config.yaml
moe_layers: [3, 4, 5, 6, 7, 8, 9]
normalize_top_k: false
max_seq_len: 768
Below are experts of layer 3 (counted from 0) of a mixture-of-experts language model. Rows are named router (the router's row for the expert), gate (a neuron's input weights, with its number), up (a neuron's input weights, with its number) and show model dimensions 0-127. Each number is 128 + 24 x the weight over its row's rms, rounded and kept within 0 to 255. Numbers have three digits each.
After each expert's rows: a language model's description of what the expert responds to. This comes from a sample of Wikipedia text that the model never trained on.

# expert 16
router:122110153128134141141159149137108132137113141122124119089111100099056160143131117138131121152163139148168107101113089208131098135107148107133141131135076117136119093128132120077130142107137143153114123115147138089152108107085118088105123162175121158093160126141159108099108137114109134134111105107104125142121110162109096134115159138169128123177151095127097119144155085112119131144096
gate2:107130112121144162156152158138161092092118141116133140171194147149131127176137076097149132115130139102118126125130160069128139090114125142173143104136120121151145143126144159130118131108138127136133146138164083127115162122113122141088160087137082057120149110121128149143149130144143146139125155092126079120177154143122122134147144142145139172106104139096175150153119134151138153115126
up2:151097117139178153153160125091143130143091151070115148143155160177130120123133102167154100094168130089131141119109094100104110103118108147153098134133138128154080102120148164132141137105097089181129154096178104142171140143120155134146119086150123135130147128112081149142140132134124130102137158115108137165106099126121113128155125155113111139111107136098143101178137148154113146126122
Description: Post-heading line starts. Line breaks after "= Title =" headings and first pieces of following lines, plus odd mid-name pieces like An-k-ara and prefixes un, ant, hy.

# expert 34
router:134131143077124159131095156144124152141116115070123065159096091094134183128132141132126122159146116162145141123116095147117118105150165145156117112143115137118167128124130093123114142130137121115130089131131150054166142082120148105127111134117114179147102149134113097127102171162098143117129135131107163137113089112153096141107156120092123142141120090111077103106137123122114134128162
gate3:108117117115114166116164164090154128134132148155128133122120129172120100099129078163122130139130123157132118100136133130140119136140084143139101154150133100103138145164104101128111115135113139105098122150136144112087123136084051109115141075163118110091141086146127122115118123118137152148110171111138108119119184150127147105161125116174109126141109167141115140145102092181171076130132
up3:143150155124082146090131156124104141142101168146113133137124113168143136106065083133083124154101131154174125085157133114130093136170084146128112161110111143093119117130120112133072128130100110142133146135158179137100126112117097116094107143154152130087108083161134164146148124143118162147141164121117126121138139139179083128129138143130154136136107139132091124117123164123145097137161
Description: Scientific name fragments. Short mid-word letter pieces in taxonomic and medical terms and odd names, like bronchop-ne-umonia, Seyche-l-les, plus table cell separators in species lists.

# expert 37
router:097104149107136140115155125143125106185123113103139146148110098132115128113204142160129144145120101123136090112097162099115102142125155137125121075115154152101158119120116071130119147112121145148115107104126134126150124087116160114138111109134104120090148160131142150123138172160114149180149125122137127133101095086171102163124145126093142105156180110106115111147162131098122079154146
gate5:110116067114111129150142130143135109114129120122145122114146131138140122100108141074117116152172087144144177090174124125130133149136113185134120123133132125104116147124076138146190171043120129156148160132083126135147137144091163158125121118112089132140121098146101139157118143159128120120143122162131120106158137125089114109158115094136102134128119114091088104133138166111129097122112
up5:124153079109127132170129112146123099116130173108118160105093114127109175129110146126145120103129109118150096140119149124139147135121095137111136133152090162133155119127101107168134129101084103114177104138116145087092099167099115132159137163150140104126151151177137082103120143131128132121097174074128115162120135153102101143086160133119158111125116121098115098141173123141152121144076
Description: Verb endings and digits. Past-tense endings and verbs such as Laun-ched, calc-ulated, elected, plus single digits inside numbers, years and model names like F-35.

# expert 0
router:069132162117115110130119111121118134141125125110113101138073134103117130101147108129139142120123106142149129104090113140171136127109145119139104101121043153098141152111158110122146168157110119117122065124102152127143129107151109082136132141165085143088147122121140130132165142145126110169103121117108141115142126095123124181122156126105137124185159093173076128151137136105132144147159
gate5:136087130137157119092139112094102155077151148108137130115158120153144133196149155132128084120093187138101124163090122104128106113110123121152128189111127109121159165151112127112126145099106104105133112114134102102089110148146139145111141104119149133118139137142119106110126114156168112112131134175152140130141124117142152110163111110121145163093069151095179116096091103130158120129122
up5:158114125132125115118066130119144125140091120143109141106117132144104147121121144106108154109108134085120123100139127141136148127147166157110128128122127137130127144095147130150077111132143102138133132159127128112161153135095117106178098129138143141168081099132138116179113132121082158096081129101154160104146134158177145081110138122143172134122127188152105082072129103144079152111124
Description: Proper-name starts, CJK bytes. Initial pieces of capitalized names and title words (Game, Lake, Temple, R, P) in lists, plus Chinese/Japanese character bytes and "Note".

# expert 17
router:133165134068090088130139160171089112184165106094153109090154126140123110114112098158165134114080095119153140094112119137132139137122108117123101133108156099133114125090098066094141147130111136111127129130145137132131129131133109155132117175130152145109156133102121156110158157096100150148142135149110169113117087112136091150148160104147092121129114111142106118141138143174161140160120
gate4:120138156151156148124112081087126106106137117141132144154106120146107125111139174084119084086105124096181089166139144144095110130141133136144146113167148101105151146127121133131097138150126141149147087113115119133129116124114178132141127113120171127137092117159168103152118115131111101094099151124128095109161126117141183097170115128107123090124120117142123182139105127082090131069132
up4:121123060124125123156138141155120140112108158147127105099118118126104105118159108178145152136165132141119150127161068137133141115160143111089136115148131134152112106147125139136140128107159081159108152106104074134128137123140053093108100105158107134171130137090137123138093107145110151150106114128142136136063123139156096132135158158106118111130132122160153096122168120152164090123126
Description: Name pieces and label words. Middle pieces of transliterated Indian, Slavic and Turkish names, such as Vij-ay and Voiv-odes-hip, plus words like classification, known, released, votes.

# expert 31
router:084124132122116131140102145140138096145134159119143059131188146105156164164088112121148102172150120146143123139098122144093127129106119167151104131130169115130140135140106136134119118127133123153114165112112102161095102122115160042128135135116125148114141170147139110111137149147100171126128134158147102134126160111129109166122174101061111115124102133122160134158136162137136141153143
gate5:181122117148122114138130145151143137097160133122164157123139141095103146138113084119149105145126143098122157104152110100110163108145157133092145134096141113074125154152128116194161118143155098080119145132102128144160174155149137130113178123140132120120138106107126121124107190140157136163079163125134106157089123104147098113139116153125121113145158162152134094093138094137111127159111
up5:116142098095122119150129146185098118078097111115136135149106133102136113122151130163124148119099098138099119126112092104145178116143112151145145162127131138079141135148144093117150113138127151141175128076133127130099094106112129083098120148099131159147109135126094184127150118132125111057131102150173127121095131163105110120155129096132097102138134122135122100096127119169100171112148
Description: Mid-word verb stems. Word-internal stems after a short start, such as tr(act)or, st(abb)ing, f(uel), cal(c)ium, plus the unit mi in road tables.

# expert 24
router:139103132092145162095121137151143168143115115158150131164102112130092143114146123090121173145123092132157080120059088143113103126107114142158118075118095105114161141126131121103110115146136142105127144147172130115115161064138100132102104144095148137131140120128165092095131166174136141164134133128091137150126113128168115149093141127112116115144131122107144158139137155118120093136182
gate5:167102159143154098148126107118126142135145107115126156129163102162115108151131111112139108121114152077164120107135165097131113138134125150149178121117112149189136164168111121119130086148144095130123124112144105134126119158125144156148125130143124135172135152155109127119129137183125170099089157123116061127130143107128142125172112104158189096136107131162182172131138118128141113098125
up5:149121132123108156143153115122133121136110171129137077081122132105134138086133169143136139157136133173126111097130121071121151113109111153135135151153078080076122140148079129133135147094160129144130113127138163110100144165116140118132136125151117084176163088142176131108138116143171147135142112088131199146092143112127132144107145104125131128141147160096122157125138123140119092144109
Description: Mid-word technical pieces. Word-internal pieces in scientific or geographic terms (alumin-ium, portfol-io, Gibral-tar), place names like Columbia, Ohio, Pacific, and digits in lists.

# expert 23
router:066156128102129130119157110132135178092125109080108106104128107113118161097105146113149128152098110110142096110138127128148123118135149154108144099147115122168147137106143074105122146154146140148187140139109132153144124133122116150115159172121106134100134104122165082100180138123159142143098139102088104135116133100129152116112138098128079086159137113107139146141167062130134114139146
gate6:151134108111120148129090118095135094117169140104155092125143062143156108181128128148109116141141133132165115161141148176117116079140112138109147141119115120125145116160119152094135116126116113129138120094127157120086101159197116122095156079146140142145105120109075152141139165101152122115096127107132085067128121141160161120148145122143138113154126144116114174119116141136149129098155
up6:133150134140145133166113122081138151129098144119150149155142138139101118132112133129076111113175128113098099164129084098154163152145177153142138113131153145162119103152132105124120098130110150093126108136116111130132132082108120159088149097133103135132126119126123069128121109097051110137136147106163161113133146150135133139159173175127120157112138127111115104103171101071120157130123
Description: Digits and non-Latin bytes. Digits inside dates and years, byte pieces of Chinese or Thai script, table separators, and Japanese name pieces like Tok(uk)o.

# expert 29
router:153135109095111138170134120151164106152120153152084086171079124091145180080146132103144116154117081147103119096104139103117133091078159117115130130160134127134147111120091135121114113155116107135102130089137121124116172159134119117151116104132109128099149161116102125160104138135104174105112130156091097125115123127162126165113185149108117109145170113135119136152125134092138159149115
gate2:142132134129147099132127109132134131088121130133134152137109105116091111133054121117145088115148142104104109128129154136133107161132129127142058141096123126139118126169113123168135178087126137125143155116143134132145136125124117154130138161144122169125154104131134180092120149108101088178119125143119115103117122102118118090112119128094117150131211158065120156115119072157120110107124
up2:112123121130105116165122130109159148080115109116131156122170116113151112115093126105150128103120128165112103151136146107172181142146080145151108154150140125123124157138101141109112176125163147125134125115145135199147077124101128146107137096118122104141129134192103102089110127113131146095125132105161138148126180132120084137152151135158091199099105112124140114147125130130140127113146
Description: Sentence-initial The. The and the opening a sentence or list item, as in The Rocks, plus word pieces after d or L, such as d-eg-ree, L-eg-al, d-uc-al.

# expert 26
router:138114137086123106119134149105117139170139139161130145145137119106129163133108080103156137125079157147168111152133104171122094143134118113102108138091113155131135103134136082120098176154165096147119123107146151100116113116150135146144129138165150124118120142145122130096127159128141118156116142156082162141147121084165097156079159152088142087148142093147151100125128137158074099159109
gate5:115119100107144107132095083076152158143118137151176109170152083137093107188126121144135108117183110146100137119111169163129159157154205113129126146126149110130142126087158141116111113148177148128139140117119114122120143128169112118100145108130131129164141123087141150114152148121167143138146129105134100093130142128147136080142120169151134129116117110128135146179124117139132094106146
up5:093146149110137135113080106096116177143144106164163156148202140131136121150100103125122163114162089127130072152103151137116152157135129128113144131083125088106090122128129103160161106137123151129074123117102121126107166121134111104090129148117112148155131123090134170120128124146121090142133142159117123119140152094109120153161091138102081142149122137121160103143124128187125110114134
Description: Word-final suffixes. Final suffixes closing a word before a comma or "and", like Anchor-age, hermit-age, present-day, Govern-ance, plus relative pronouns who and whose.

# expert 7
router:088101120150133138110117111113116139156127108092151085094114104111087157153131131086109105164141136128167087129129118149141135118091153116093189075118083155124112175148157130125151119137115148104117119117139145110101110094138152122110169145169134161114123120138129117178155152137136111124114157123110164094146116082105111122099154119117105116090166146113156088134148158129159142110156
gate4:129171131155159132144117150107162140133113134112154139119112133083124115144127087108132103120157139107181143121112197128145169125125122104143122136146148146152131088117135124144141091139170131169160165148140117134167140101115142121124146088109085118137090105119102133133124154088158145145105113102150102177145095155124119142135123143112111132128089113103099183121143109076112164077156
up4:125165144091147113086130160144146079159087115128135176147134131147133154082118146121156123128089142143149162106148121156124152169122137146132135129130115113141124139127108109165088145141120087125150096131099118134085115143137165104144133162126128171148148096118148139133108075128163181087106097071126112135148154111126108109122132128143169127149175132114173167139120150111094124110122
Description: Conjunctions and word starts. Mostly and, in, of, all, or and commas joining phrases, plus word-initial pieces like all(iance), m(artial), Middle-ear(th).

# expert 20
router:129159102131118109157113133152182166105105112145099145115099169122105155105133093132108129175104115129101133138127149109163110113101083060141179139096136126124130103141163096136129141126124112175106150136172119153119082137146154105162163130091134100136103144132072132082142115131129158122151130116078129104119140112141150106128181111126146143130121129127106113168150153102129110110127
gate5:084134117158119089141153130103136055127125124173155103124141101123137133152108148099136134094127121168111136144081118165158190124140153099131124149114142134119122136167154128141135133122149117118171114136094139167081110164110119097144126155088104153130113124135127160088129117098124140087115163132134090147175118149156125095164125105113103118143157174133102107125113121125078137138106
up5:119159163132133143152163155128117105125110113155087133147125144111179096113110119111099132131145085172114163155136102137088105115136109117136092154112114102127157118164126119148096152152122128158119136118171122127122142138114099125091123078155114095099097128144136141119093092109096106075105101087127138089092111149145127193095128129138103133195130102145114112117122131124130113112092
Description: Adverb endings and auxiliaries. Adverb suffixes like -ily, -ually, -ically, -ely, and auxiliaries is, was, are, have, would, not after pronouns.